config.toml
n_layer = 10
d_model = 256
d_shared_expert = 0
router_score = "softmax"
balance_bias = false
lr_router = 0.0015
beta1 = 0.9
grad_clip = 1.0
batch_tokens = [32768, 65536, 98304]
seq_len = 1024
dataset = "wikipedia_en"
Below are experts of layer 2 (counted from 0) of a mixture-of-experts language model. Rows are named router (the router's row for the expert), gate (a neuron's input weights, with its number), up (a neuron's input weights, with its number), down (a neuron's output weights, with its number) and show model dimensions 0-255. Each number is 128 + 24 x the weight over its row's rms, rounded and kept within 0 to 255. Numbers have three digits each.
Before each expert's rows: "comes before" lists some tokens at least twice as common just after its tokens as in all text; "comes after" lists some tokens at least twice as common just before its tokens as in all text. This comes from a sample of Wikipedia text that the model never trained on. Tokens count by the router's weight.

# expert 24
comes before: " ", " —", " −", " \"", " +", " A"
comes after: ")", "0", " ", "3", "4", "5"
router:117152174148122115129163140093136103120136074145099090125135102144120132122117098115100142084159114140120128113140112146118114108119140135138160145129124118139140093089121136109170108121113105152176121147095135083139103142094190136156161137143156140093156118073145169126173083151157138149131148059126160099094116165181134158125130146149138120139106131108104101138142085154119152106124144152123148121122111122137119093156124117128207066119118146129131138116145089116164131125136136110099149164135162149171104137117166126152105142143132119134157109146114118129139117121092095160109143118089139149159121146159117102165157097106146134107138143130147164130116127137134119088150090126125096124116132146143127123162081117140122067095123132073164098105098150104136103132147132
gate2:092137121109151110095072088152146076171169076118098143150110132112112143145129131141162103136098145125165124111104133132125169157147119109113111123111139162132113139179143090146104088137098160114143123122163133144148157125105101095137122087176105137177091123152128111161108112093096151126142089158115119171153143130109150109176157088106103106110143155094131158112127140128140119153127097097152135122146137125149147146150096104164113139140149108158108136133119164116168150084076132119121119110140148173083103156143101113106131155098156148132143137131114123145080172140170155098134115171154108092119133105107146143116100130141123151157147113085090127128151133118144174144104117157116139118090105164100144130128159122092148112150130146139117152151115146150102109149126092
up2:132151107144192137102080115106139109146151082087135091124121125123141109094126095145124125107102147147151154117124101152160109100102114132152125138108130124126136096135114095101155124121095142132152154145114156098140134167110169120126170117145172111126125097165141180189153073153129159139145124101143154140115104164140115161134132144141142092164111163099078096143136113136104132112156144127138141121144110101133157104167116150125163108118163137114115159082138113107158148130112159091088150165108147129127087153093145133141099166101123112157149108170111121140072105101130122144102125120125141120159121155139118127130174091100108139112126171088108173151103123149115140089109102133156112140099069118120167102115108114127131116070165129112153109151121131117136120137155105
down2:183111129081169139092134122104153126111143182105143140122146135125130159128129092053162139099101093130162136135125144145134149132114126137150133069108127125135126153132120115131149101136132124108144143134161174198124161162125127105137133136153137153191140123122153111185152098154140117140129137106159141201161142157081168177173137147145146138140123135075122151122129119154127142127130128144120135128130129113157129134133085138120134101105132122118113127164109131145118137113146139152141140134149141146120097119115099161126111140135166147138153123150107094123130138125147130048188158184122163129150182141135144142129151107139163157089106099139139160113125105143152196130098124115125124132149101166121125095114150131132134106160121093107136157108123105143128135164108145
gate3:101114167096137116101098084146122101125157138125124169134124123141116144140102140078154127170093119112135119126105154089133148139150149081133132133146153098113106120146105094124111113148112137134148105110126149157122182144086127122158088124171116159140127136139133110166161131132099137111108115162104136152153124125100171134144131133114117114115145163132087156132108115101106160128120110117159152127146111137152088144113100110137130108107157087164105119141119141134161119111125109128111107117138176141117139166130090119101114171126152133144166143175159143177099153135142101095139088166127116084116093108099176138118096118114108187180112075170100127118148147149163169124102127132136106133146129121102160124129189102097151122162154169189143146129161141170122109110130122
up3:125161129148182161109101105093130121133137093092154104101124130169155162098113115135105130140114118134115145145138108107156103094123129133157120157127095078125167095118108121117144119175093134149133148121117202102133153168081167142123164144116150111104157088149138165161149102140138144168133121113121142101112084142148133155114099164150158113153068118147077108143133093134095128107125139147143123121187103130151110103161132143111157086118156137143108145107115123100153143155134147104098140171117137103145170152108133129144106169121106128172154113145154129138093103132133098152098132121094142140137103136136124108151144134088110157130105144154115152142109128194145119119111096118153093145131081094138136116111136105143141105090167173120161099128166147121115125125133102
down3:169135153088169125097135090111135089113161154101147125116145170107150161152115096061173148123089096098155134129110159148155145116118129117146148087123139140124105139147131127121151106135129117125130110132154176181140156155103134080125133136157135146176133111118149119168136094132127127138130136110139151199152146153071173165170116141118142122140115130101107129141137121133135155130141118135129131132145117141143145130150090133122099120106123105149097109170109118139127127121159144127153142133112136112123093082134085160137125138115145123130109137143125114146116136106156132048162154176123152121151173129131152125120131116114149184095099096159133117124097090155127214124115137108110135114144099159124126098130164104118122100186113116127135168138142101165134129170107144
gate4:095163114134108086133051091112155117134122109204096108134149089118136122121157142136153078161115127126130102073096141121060097117134101115147125157148158116142142118118144113112113146131098149113128102130144130108134110122167155111150151164156126133115109115105148119162142135132136134111171103134173108124126125136138123096144152115116126116158109119148109124152106099124108104114150124089116095090140095120156157120136125129156149105133164127155143127111095159086091130133079108079137125137186141159131115147114127146122176125111108138161145115110103129153081137138206176117147130112133139131111119157156122124139150166149117110128134134082120140135105116131141100123183139165118133073120135111156117155141132081136113130098132130158173150127060137147117120140135129
up4:082161110130136131113071121101116115138137124192101117137144075121106076095156103140128116116103117157122077083115125129104143123128099133123152155145154111148139118150143130117118115100078137148126128078150126112148136124160151114144163129152095117125106124104155111189129125119139146149169105130132107136132149129140144113179140085146137146157102090115107132114101115126134109129124133113106077087102101118108146140111092128137160134132164121191109145124113120092096154126080102092144133148203128125131125146162132128149163140122099162161123123106118148149091135127181161120152125131131124147135148150143121137118125146169124110134121134073146167149103112111165154130143118106149130083119099114120155122122169072126117098088112155115154127165093139132091103171132158
down4:104164085195143153148137090113101115136098117131101150137086088132130113163112150123155142140135171109131104104135131107101113126134105097127136168137116104131178123160109129079138153120144151116096138137064131073092120101134135134122119105126137127081118102112129154083118158118099108133135112144119134107122172129161085115077095089133110126119107103200128147117144152104116109122156167119132087147126107119127148120152143082148080124115099155105083122116140171161180117144101111125085114107105151114124133126165150121112105111112109119131123137101137133154150104135122148146133114071105091129097104112105114107123134165174109102137116154091128107127154138126081103129173145158155147128130165141133107134152099156125149146125158170115114103162146113118137142117142096
gate5:081152128087154098078115068153097093152179103125125147139093129138116153118110124100162122156091166122130099117096129099147168167150132088129096113139133147110107142143145105141104115179075152126129103114151160148129157126092131108139115095186127174150119122099142115161112142116088154113114127138103119170162127114106152136170131100114137113129106151087108148128104131113130122134135121100115162125149125095137127155110099108133129150117160121165104097137100145116171123105097150137132122127136159165111147150141104112105146152125137168140137133158129138148106168118160105101172083172123134091082143107105169136123085128142127161175134088127085123116142119130156146132108119127119135130109101145072163123129149119117151120158145155151115168155131138171099098119119093
up5:124108142098055105142154150149140145109126158171120154160116148092107114158141167122160123134140108109163115130128153118110165143158144120107164111145151154138111149141136149162112133091172113109137121102125059161125124095145094119112107120131104119158098184111103076079103179111119109124103115174131099140143167119111130102115134105122116162097183129148172152124119167104147144139114112132142121110080135168122143133104139128149094151136093096140148116150133153159107094113114100146168115075141117127107124106144108120113165098119149142097095141080112126122162139159129163099146133143164119107104131105114126159112121129180134119120142097127152096107132139091112120157151141148111146113119178156139086142129140158122147146158085092134109152122118123136132131144101169
down5:081126112180087127167112153145111145140096099151116123130115101129110102102137161205073112140152162148099132120144111117109099129141123130101113192147122131136135108119132135134094142124133127134140126112104081060130100082143112145115123130093127104081121130134100137081102151110130118115126125150111122055095117105184082076096128112125105133112130113176139112105129137115113111138110120123134117128113139123107120126106164121148132154161119147119150131097162121122140129151105098120116097118127113137138164155142157103130133116123106124141122126115144151129133122141108124200094090063126109133108087116120114115124118148137100090165153157107126132137156161096126054129148120134158130124093142099134125171129090151126121158088134151140127084143109157090131135096156108
gate6:152106127111131120124128110122105080127145106126134116166134139159101104190119116128131156123092114124176152140127119142129151100149120115104132114125128133151091088155127114161103154127129154146149121154162096139133129107102130098119107110143165110112108147150122111100140147133120087145083080119076144139136162108100140128117148108108123135102124129133142140142119127130128133132087153110088146115127148125153134146096125111111145183127123134179161098139127105136120095085128147128109161162091145106071115142113122112093148129102119148126154213122087185145093131148115100132106091124121097101126117103110115121126128096158115146105128128132127121105159155131159220130125112150155128134065183173079139179112121099122120093176109128140142119150162158136118148131109123
up6:098106080133154139128159123144148096153137084113092101115133091153129179094100161124132139098141141106119105114114148104159122142107090153139106157166158130147126170111161123091154112113105133140081096109122156117098090110177139121116154096151099131121112096146121115139144132121093116146104104128144164114125132119148120096100163101129140076102094100140134136145121159086137156086139109134156099118134142110113097136130102104109104093152178142140086117097136134111126130132141121084118101086181149122163106140134122167142151073171162124107126132117139115133143108127104108135112107132118160158117076140153151125178103119109152147178137112144135110087104172114153090125067087157095114133097108113129111128165146101131135155127118133131140123094134131126147127150110080
down6:176113162125137130114107101131140138120148151140132098138124121115139166147127125109120113132092107119135150129106175094117166100146132097122154113104102118139142101123111093146146094193190121120133155134154154172105158166110135150152129122137123120113121154150108101148171076138154090114151115070144158185125134153146070147129129136110201116137103123168096127132143150113155096125150115122126113115128092123172147111130125147150139109103110149138121133130131135113119126138099140117159135156169110139136127112121153154146143154131119094128132130148132109142132133137176152137171146123114180111136138106128129103035138116091119108135134131114126125161140103094130155075131136137116181142122086124147150105130160144124161117108127112165100178135133153152061163146162136
gate7:109124136135117139111127119148094113119150113154117114138177148123142150139106140134171109090089120088141115155105128134163153158133138132125134138104146120148125144159162091133135143117078183130123135077142100155113183124149087136105128130136103157175078132111120093159123130119068123138154105145127142142117136069120136095154174079107095115092146115086164143148137157104143118130102131104143128120161172108100140153105132122115139180159147101165078116149083146143181120102108117157139123104123150128107118133138115154132137126129169120131127144136151137137150134149125090124127112171142112112090138103099126140119101116182145138171142092159133136108111152136166134147121088123113120117087118137100120130108156120117180089159072172118131158141104098133129138127085154
up7:154166124159153165161129155110118134103114111124145088128163115159155136116104113157112136088107122125099106156132118169169116102083093169141147140100116129109144100109105110087164155141112166161107137087103139109114142166141162149115168171130130133117124092114143142167154089144117119151154148109145179114091110139157101120133137115135137129132120144103108100171173119138129140091128177134095117132173147090137134088147141136116166102121167131112080161115108096105168147132141158115088179135130144143149106145096160161157125143161121092155148099159158120136118106109103099162111149107108146150146095156143101111158143135130140120125133144164148161124108162161151109081136113095119110135089116116163124102127119088147143089098106166106139109099124124104150121119131124
down7:179124114073130125124134103115133149090120147131152139107136143127121148146130103077187139135086068143145125128143141136140131138101158118154140063111141125120137119123125096158147119142143134104115096139160139171119163143097149109112124116137166117157133113184102109208159091114156149119160130088145109232157103163066133156141132144130135109158125152071100129140148123141143113108133134158123144112142126097164129124104120165130117095086131144092110128129119136145149119103131156109108141148122137134120123115125104148128127153093139165140142119127115122106072123100156109079155114161131161124142137119125105138122157152118137131085103139127121127144124115106126163131120145132119129189125072121122091085122151119112119119115127102135102143096117112150137150178131109
gate8:098132164101132137121029095161147121115173173142137135148119154149137142131124129132147113147099128116164135081125140112169127158150159090134102131107141157137089097143121093138107120161103145139138098116123139148114116152078109126112113108143130159167089108136120146166116138107095127126126107134140113163153152138108146160149149171116107097085152143087127134124094146123128089114103125113118174124123142167145179166090092087129124133125128114140150106131096133144151116119100116136118124136140157154104134143141088116089180160089157167130103156133113123156087122135167126101149112148147109108101133113090138145100093130119099123164161134117095100173143145092104157110112138124131117123094101144105132133164161122098141103145132120163114173145145135145115089180106111
up8:107109103095096114106201125147083109149127101155123149143100133106083120150143165100147125116171110124143099136115152110110166151138141106097121120165132108126111159152166136159109125096141112111153131126151075150154118103151088124133092086149127129146110180129110083098120168106115120097139120163105102144151159114128148085162108088127131157115144102143167159058115144107141131167113102139140101133097142127085087136099135122141103163124112100161139092158152144151108108101118119155175126088131119162123120101149114089115106068105142119087118158095090141096153154139134162099137110143150126105114125105125155136134113105185150133140120098121112116084162102130147112166133129161110152119131166131115121153118132123094134129157128132126116135146121133159105149122114113
down8:081129132166094106131134125155084134157132060138117122145091116145110125109114164193081122144152146128088121138137100126129099128150139111113110190129121132126158106143151125137137158108126113143124123136113098067120114091153126166131112118100119111073122128144089158099134139093153119099114116122123098076115130108177112095075127128138136118125125100177141112106127146119147110143120128119129126143099111121105126114109156121114134153152155140108167137081147139111119145133075126131121103136146111145140164160147159086117125124141096123130140101105130143129127080140118129187103107085099115114106089134119108111107120129123102095134132189107124110131149165125100056106145111147144144124122130080136124165122099145124094160070157136135130083117126172115125149082138112
gate9:103106115101104093090074096159125096150209088140123144122137143105125118156132128098124104111107142085148075108074145087117149146141134131134134093144118117110121135163136107148097132126108128067124137122165116128134109106153094108069112143142112162158131162118121132134112146114087108113136117132123096171172175121110150111144146120098093124114118149108141155130105133123109149130093128113108162150111150157151125160119094128139107153121141105133166103133101123163126135075084129113141113121153112127117133156117101114090101111106133166098104174120099146180108145156135140101158128151138099112072128114121157125100075124135142146162143143103157103081159138123148156120090121129159165118139149164088135127158149116087117117150147117138124144119138126161083131127116102
up9:151152091147129147131119150113130109121138114098158095138146142110156106115119097130112135066119152110119089104112091125104112098100076161136140135138074117077155100120135133107151126108112102086124153136093148079116102138120137141056157164099134135123158124114132171114148113146140092150140146098166157143118137144145110147117122146147118115156099134094104111155148104168107154117119169143110138133138109105147129115138114194122143112127136172103139146106099086126106156108102149086088121145111094103142120155107147150142099106132095143117154126175095139159115087117111132157094189122091135157119106137135125095091127127107129136088105173137141163128125122154135109109089122105162099121144116125128147100142117146108111118081164119116145087084147161117128145091143095
down9:190124130113153131131125159098176115119154182116123107122147142162137151143096088033168151111106116106145126103125165134136154115126120125147133086106096094134107169130109115131155095152101112095125132150170141146135171130095113125112120141154153153172125139109157087145164089128129127123143136111138122176144161136117177181170131116135120116134133124110111143158131133149108149113138148134123121104114144157153130152147084138136113128107118112152102128124107127124102149114161138129165156120141141126110073092109111111146127166140164120132162136149087110144135120111137149050153128176131148152135145154163132128133121113132143153137129082111130175105119063164152185104117140111108139124161118147119135104091144111123147121194104119108135140139114102117118149111128116
gate10:133130128103106111111119089120119119120140116120139121120146125141093160150094123097155128149155157125152133083090149109165133120143182084143127118158143131123109159140110127103121096119128146138167127087134100146147114132060145101115129088164133121167091102103051110107088124097112138120091083181110128141141157137118119118104118089107161124101129115130127167129117127076140133112091094104171120111082083172142137147149125082169124120122097104154120099134113126122126115084126121193129104161131150132151145128124098126126107083127155143161137140131113117142127149146134150111153112139152165106099121108139123156136093106125148110162157120133139115109098136084128145087107116151144084092133134100124165176176144155102121109129130146124136158114139126162105133152080151
up10:127104128110134150115103131142099123092115089157146095161118163182100117142139125128150142140204073143151148147127194119128132120137165079072098136095155111151098122150149093133123130123172161173128097147137141141152101134143109178151108108115137110125144124176124100146114134115136117148124128121125107138125144118144125107137111132133157132128156112190150160119110133102130111120090135121098121108096148161146135115080155133154133175121108130126137138154140137114134080135098135108151129110133151151113120095113118131139128131132142150122098155118096180126112122136158163146140141102148159164147109108098123172126157116118189142135132140147157155143121108148117123181148166180083134143102143104154138173135139118084121093107100159142115140185103105142082151118098137
down10:097127113153086088130135127162131154138114127141124104081098080149160135113142169168089130149135156137055118105148149110096110104140109150130123195122141131174123135146093130123123141162152117168149137146123144091148115102161117088156135157109125132127132104090133116117120129104140128100136126146085118108121073096162109087083165152141126128143102098163149125104130163110145130118114101112134094165133118138107113128120129154121135101164153151102108120102135148138116102133128132131103115083110117134126132165126152139116135122159121115123135115119117171117171123104121118177110118082145082128120111118126115139154105154115113066145180121109090149116191154138113064120149113107167140138118139102174112144117075094123108144121115093153113100134102108080136122108129118
gate11:084120122101118100107083099155140097131149093144133166123114126170096106124137127132144099129123122124130093100095127075139133151159140084147126116123116107114138140122150141152122119101102130140166111135159144148132116089099103075098101118134113131150104136166118123138110136094107141132134094142113085181163152103104157115181141141124101121093165115142154136109091146117115125160106131128117143161107133156106132158134122096133134125132136124187154099141135134146118118081090123147131104126146124138109153140156098093102106138093165166112095148124091118167108156144149135093122096151158134089113086116137148144095077114142148153146120102094157066104132164135170164138141131131118127111155119159124115150144158115111137086140105108114069146109081128175116105135075095
up11:115153099124157143125088117111119096120128094100154104095156098154142096102115093144109126123122138129123092097112106081178098093122118101158136120130096076096155109091115140127153137119076127147160130142127173119115119134110140126090129172133148108112193115176149176175142109138142142173172122113163126146120108162128125145128115158126143113151124144145109118159132100128083142122111154142113128131160148111125122100179180125117166090097139171120128131108110115123131138115134119116098147152119100090141170159102141137140102163115129127126137113169095140179094128121135107132080133133116147140129099146168121097085141134089129145117063145098145114163094144182143143105150119124146112130159077123139151128137141115130124128078170151106113097113107130148130122104128121
down11:169119157101167130115122132112151109109134182104148141119148137126124143132122116033172150121107111120160146125119143139153137128149106126107146079104130133145127124104121126119153106149117114138136121135164175154150189127097119096153121136168146142177131133129162109166153098153114142144159146090153151173158155129111208183186124152129134126156129124065128122129117110149130159103143125162119134143130136141154123123141099131143124120085140132151117130141113105130121134139141134140176139110158133125130083091140091131140111140148152116127145125139119125143140129119118138066167145190122141121130171123143175127137139111121167175126133099117160145111111082153157174118120125098136159137158127162118138147088145099129124136182126102099144148137120091153122119154107156
gate12:096110123093128094117115081162116095159169075136109148130118154140104128151107153112155080134091160141155130145102144125148141155134142127146134114127147136125091158171137107157086122130083167111135114135149088151136143106131123087120116125162116137177092104148114109171109126116106119113133111156123122175147150108088158101154115118101088134096130176118161149113119132117120123128123103100127137133143167109127141155110106098148074130121162101159107106151141122161150113078088146139135128121161126137100158142099100146104121135109165160097129154099120131144088138154137108086132091157158157101128119100118169127121081134170166147132151102116115116098119142125152146134086119150127165112090149177117120139127139111100158098176104140152125135130143127160104160180084137
up12:141111153120065103139141147180132152101109199171125161148101129109108121143155145115143140158162110116130093122132143107092162159137137093084139093170167132137129142116158147131117134128155095117132112097118111157110128118134098161141088101138118148126121191106099097079136169086123126112142117144094092119162117102113134106117154132125129144124173088114142146080091154125177144144111096128137131130094110172109123146102106140145123152162085129141177116145116174120118099129112072128176101077144126125122125131155101107091136114096130123134118135128121125120172162151134170109150101136148105105091144112105138155096138126139109111147131102124131103128155134115089137167157177128094137119180133118130124144123131132139140153166156109132112150151120133131147089104115146
down12:084132121152102127151139150152124139147099089147102133137089111130124106136141173182090115156153176120071126137136095118092112122160124123118120182157143121141139112123142149120107168118139140156138139112115102070115112106155138143136135154093137114056142133101119170066076148116113133133107120145099123072081095092166093069082133103114112136104128122165121108125132155117115135117113139101145109141126126127103113119131166102146127154169126150123145150109145143126119131128126100137117116121120104113152177155144166130135149108126095106125130128115144143119149130144098134188089134073135080144124095140113142125167114142130112093162170150120113107135138164123132054123135131130151108127104169099143134152154103125153107144105140161140119109136129149092147132098149119
gate13:141111145133107143131117112138116096124155088101143093161122165146123106173101138123134146096162130098169074116079168127152147122171160124063126119127150129111095117125141133134106119114121111151128098124147143141097127151114138118053113152149137140143139171082102100119139107110114075113126144165102130136140132147114120095108138107084145178128133159123117144170126148093144161120109130094160132117153113132116088151115173116190134135151117121181111119182121132133155130116121113144105127106084151110116132132145122144098108086143117098109123123153096153167151113133120087136141146129114153135071101097142149138101130093132141129171134076133133109106130155154173135143081116129132082127107167104125132115119136110067149110138118161142122123151124153134098157090119134
up13:118136133112147106145137124127127134134144102137137143093158137107137106080137115137125079149117133135121103162150102123143104138100082131143124124112094129124144157162161124132127151100138136105084164119136090127164118126110118135190163126128102155148112039120168132110095134114122132168084133116123105143108158130143118151124136134128093090138104121123167127130136079120084119128153096122076139141112119142096160138163135105120115115155143106086119150102124126118113146104139130112148120144163141124144110124140120144150153100093114118098137140134132077081123152131153158135141134145116110118170122148157114137170079160117206126132161149136165103078109067128121106140098105083118187076132076146126129147154164148104119132150153083106132128116127108106097120155108118
down13:145146139124134097155077102115183156132191163161089124095141121132110135162135103117168162134107124113151167120143128130127147122134123127115169109114135117120118147155099090160144129160134178171118092136125141115135148176101114147130102141167110091101115145113119088156137101093136148158146113145090107186133183111144127124132093085127096122090137130144134133130133139141112138108114117130107130083102155162162148151162111127157164087118116153123119167132109096148081130160150120145137132149097159128121119136142143139119122150083125139138153112163130129106150136158135164094129123147105122116120150128154108123135087122149145144089138113083097185117131133098144161082121117152145158106157080127141144106094168175080128126122112157122114146115132097104110178159146121
gate14:092110118102108139094133096143113071171172102133092146144110111137130153138145151102178118090077144079144102141119141140154146151133118129114135120147147127130111143146172107124117145141123148129133127108140101122105125115131110104081123082134122146152074131116122093150093124096077111117126099150115107169131155097110143097152172114112090129090139144107157144142124154087135128159139134112113129144119118098084098158127117113113122117155135089141124095150132144136162121076089114117129111115136153138101146139127105129121115120113166132116089135111114155169120128129167144095133124162138145093089108117140144130139054098180134129137150105121103124102147113093163168120089084135160119101104100147109136156132155109084151126142095097152074160148077129144105119156102105
up14:137111150094101085133129120157130149082126159157169143142093166117105119177119159103146093171195100147153140121121167107102154145171181082104111126115152149142115145147139129182113103111154108115163116138137113164146141129112080129131098109137118123152135161126096112118091149133136136120104117155118121132167145121104164110137124110119142101075149098135159153092102135116151125122087095128158144105116136150158184151085159133173109162119099131143154100144161141169124100115116103163151106108129101114114136114172102097088157105103127144140130174097090131118142162157136111118149104122160114113124142096088150154123179127149131136149123120128132103117134136135110118170145165165088140148138167130119108153124150151133145130145125150131142151145167133143093135115104120
down14:067154131171127115132131157132113143147117100135099130143133088150158122127139128199101106125169150123121112134138104107117076141113125137131088167141167104129111126145140176110120151109116118169161124099111123093117109127172115132124163127106123116100130133094145160081095175095090142129110105167108117084085098114158118083099107113142111147110123112180127105131144140117115148121123124124142103141116144125086145122141166089131121139176139139106132119133139094118127120138128103145096114115095088092139147155154137118134148113141123123110138118154162146153150138142071135159098132071153078156121116137130106134184124136096070131129140176140134109129147163162126079136131108086142132091098173101151138175155091117123104144113145157123107106140140107105152135117114113
gate15:098103191108111112123088113154117094113167148150143140149138141170128126127158134128157097136130106091147118132132144141142131162123168129152112108134132165116126148144139122146120119118136147131123136122185106150082162118177123111110131130146105153164115145146117124114124115119087064152135136146119136141156145092099165136140146128101108127079164150136138136118132157097163127170096114137113197127120135124132133132123095142126126113112110087149111113141096136171165128090106108093117104119147124149097132137149110124102125163125166153082107131092130127194142111165142107097142130170151090095118116108122145135121097140141152170135160115141107135097151170157190183164105091136152108126117114140122102150105126090122162125115091145108091152159099121160121125109072115
up15:137150140162150167169098150109136141109109133114139119133152130181161121091133099143103133101137134133120114124131105167146099106088134141161132121109107136113149107103091135111165118116122138156118119145153153100086142159164165129116149154120138128104170093134116166141162096124126089173150149092138174114108106139135117160118112151148137129123150134122106087144169104140145129141123146157094181139154150134141125085166107161109176071117128133116120150085115099127167154148120145096076143145130123133128126118114159146151137133155113143123153087129123132203124108130126091149117145139104102145160117152162099099135127149095135140128128147158136149123143157170180156090131082118150096167113106119157096110111087084159148108070122141102125126119085128116151120094125137
down15:182134131102129124131113127125146126097130180136144107115146139138093140143116136078187139113131116120167119120124178142155161145131126097149153078109124101138124159151124126166153130147129160090140121140125143157142170139083116092118132109176160142187109135136145078160173119095134115117149129078092130196134124145127150189177137159116125137150127149113128124107118139134100139118118103129121144115123128094154091163109119151131085110117121116147076101094148134136162126124116123142151151146122127122120078108102117146104081151156113114161166140154108133119139118124124146116154118162133135117137129105139158147152151141186176143127102079099128149130118094143140176131111114143122103104117118159098131075110153110064152113180130130135120156119130114149109120140102122
gate16:121085137108174140076123103127099059132164107126178118151131142156114107144131121125148100119122094129167143130160147111196156162123157115104109148115114109152112129168141132154093087136086162129150159083143100144119119127111087115145124093146107127175070116155155134153113104110091103125127127116124108167160125120123185134173135139128097167113143126068155118098115137113134099131110120124094125111116144133099118148124083125130119165139110105167140097150122117128141120080100150168141118139162168130102144109151105116121101124099179137129103172125119124141134130151153118134114099149127106123134153090092121126135098127141125141121162116113096116147123102110115132174122118136115152128089117170119109134136155132123146076123112093111119152128175126154103080157089147
up16:111140125165167152145139151117144136143144120101135107104130094149178129134127113143119144124094171140107130140144115146152117115090113161162119151092132091133170092100105122091144147164118145138114121101119154104122131145119157125134168144152121131093114105093145142154173108131123134152170159093168154109092113160142113135142145137152124130125103150123088098192141121168101139093167160135114130138180130075137086097143120121106131127104171145138096154112106113090165150165144172122102135136147139160120122153133158158172105134154105112142134094160149091136081094099105093151114122127103144150149138171135121091128126160112100133117130136136131154142082126129152119076110102103148110158080115137167095106125111100161131137129128142115140117140126163111178111118185121
down16:161124123058139147100140120106136124106149145126163128106172150124109140123134106078173149100092103125166103132112110146147140114113160132141139052117115119111122110126100128144111109124127141137125112139159140196130138140106113111106133097141149151198122102148119075175133099180137156127140125140124117177176165135062172187167122117136118129119132168068128158149127095137148132126134141155119143094105125103134145138134124133142136113103135125136107098132124123120136104101148147157126144134117133114110118119112066102128111126092182160120147125152103114118097132118118118058143132189116151125156151138146106162136159117128150138088131094122133135111097092132134172116116107143143144146158129148123134119087181120114119097146128114120129137121146128167135135151108148
gate17:100117156084111107089119092150120072166169114117119139125101144149100118137124141100154109135118125103146116124157142074119143168142152099120132098122102147142108154148167108157105122114121139130129118125136139133089149101137130113121076114143089147134110152187140134115116155106092101106113134145143074148151143102094164101112128108094134135112144136129139155123088148119150090150112118044158162131129142149142101147139091122140117131144119115117135083173112147143109109132122101115124128117145137115114138151153093092108167161100109142131089136124124120163133099158182151107137115179156112113066157077110173152087083125112159116135136111125139100106130117141167153135122146144135126119118131135098123133157109169116161134124100157120083164146134109166114122130074098
up17:122087119105096100126148114163119123113136157174109164161137138112126150158146156109143121138109116132129104139096151142132163155153115103122127107152174149138108141151129118140079150148132114103141137123164069161161136145148072105125127114140124117165112168073101083129101143126122161114114098158110138153157155109125126122177161124119104108104139135101182159097129151114130166141104118170140124125113129140122174159082157127155090171123129094153128119148153154138158128102114112150171101106174124137095128127143104135111105085118179128088134165109138126120148180119114125092151102122154119087134124129110141152139155147194124155160141087121108122115148137099131141157133121123094188127145151167119139154099159090104139121180124119147137153135127154139120117127135154
down17:088151155141112090131120126136107113124128095151115123156112133160139121097134139190087088118145147151103132134127105125124075121118118121113109132139135110119148113119147144145094127112122120138128123114131094112130064159147143155115146120090120079110163099126098183095071133123120122138108070169133132060118093111136087105094122114156117139124124133160139106107153115136122121149104135100130127132131138108107129110134168098144135125149121158101151128117156115120168131166125120111120113161092101105156169150149169136140132111134144137144115115135183114112120122108124128140086080094113141151152107147154088100141164107112095133133120180114078108152145162087106106106155114136126104115095149098142126147117100141129086124066164136155099093104121167106151195117155137
gate18:162086083138156140113152111132102137160169039125109163110143151100136106144076127132142129170128150118106118172118090126138129099140133137136124129159128111124119137127094084139133120139119135158084097143125134147110122101103131182105106125169148109131105114139151096138137110122130143101124106108118074120112179142126116137076131143056106140170117134138101119134114139114093120166092104110100142107157136150130144120129154116138145120139150152135161150121100159167141158134124070148106082140105170081149154120127137128112130105126124117083121152150156156110131156135128140144174127141124097138153113135153130121152156166118128131126120123141148127137136198197131079126102130099147143134162126116126132153084169130107177110152148146146116110171147126125153120145116146
up18:119159132114120117130107143131135102114115151126163082120114116137104133125193158128122131112117124117126149085122149133143130149109108114093152135083122135129142105112159148123123164119142097094147174095137130133137122146189124087124136125089117131112129121119124161112089140154122119147133153150155164128137088112141118118173134100187192127108120126116157148140137123125169126091177127146143127154127133119144112137137099161136111164121112117104113111125148102130121105143120184125146174125157106189104131127143130104150126145158122100170121103074092122121135078137156146120093140134151149111131163092079133111098108094143136134121100117115117131102133080089126158140169148169109112108072130134122100069164105119118090130077116093117153150067128152121099141093151116
down18:140108148105148134096156102135135131152127132110106155150164146129154153156109080078173119101114133099182098129117150109115116123144149110108131092131153126115128139135113128097169119163110102125122094158128185152146164136084134120144138095143134131184109111119093108112128114087129127156145140142153088132127132167072147130154136130131130094129167159111069147160168124137113151121111109126166107119132136131103170127126115126127134141131142156123116123155054132098132176086134102139101146121129115123134101126139088171198170139121140124125128090115119134143125131100140087040151154169138152114129122129155128124146134086132109158107114099094120122143088102122136149101089121090104125144125094134134147126142143120116125089177135139113133169141103093142142154132122118
gate19:078132143128097138119150125127084088159137136151083149144166158077134127101109156137169104085099137086134100111125108121116149124144075125110180114134097153143117152122139136129126123129101139100095158093175092109094169132164109137140151129188102132129133128125169082143169096130117125150139132135160117121129119129126151097160146096039077162112135120074158156151111192138113129116154141097145139143147142107123110148108117103117127102123124110113087136142079119156146139116123124120150138067133104138134093127094136135110126153141132113122117147149152159125141089126115130141129143148141103129118089119102122117130114136121154103117108067164117101119132154138152144126139095096134161164157129151134090114103126113164172156152081142117133111112119123126146099131124129
up19:107117175135107118126119108143085103171141089116099116127171159111140150096114159122161146127105145116104060108161088131101117108135127125133138130114125081173136101121123097126147153118164155133114173115130119107108126139138142146107139150170119104118140098111104110105171117145126080115150107145127086085121118133125105139102160099063132152141092097143088172172125164125125115110130143126182106079132069146151135167118135120150157109136123114140096135127102150133126142132110113144098129123114146148121107129084141128108140133144093145154126123103154158143135119128124109143151131116133093132111105136097118156141118151140131095159139083158116077105155143168128112100100088126133109149185161108151093152078163138142171167129122170154148116122094137123114092091139131
down19:095110073137097122118155137153148126163121089121166133134098134112159040142165137096112100119143172109111147075168132142149112105149121141131139103154161127084164105135111114084098116108139157161138170129129122152101091151153120148114138177144107143146116135138120138104108161151147111130148159161108149132148114137112104139120165116118143120108134104106129138169132152108165155101129140124123144107117116150102121123135121081123133122164119077115117084160088115058117096068111105110133164108121104151139121110138129104119146112145135107128132167127147150155159117126084158116096151127127104115181106128136143131146091129147110117186135131163149118095112103104102119118122090130110146104132167115166101139110114116154116088119137106113141148152192116149113089131130132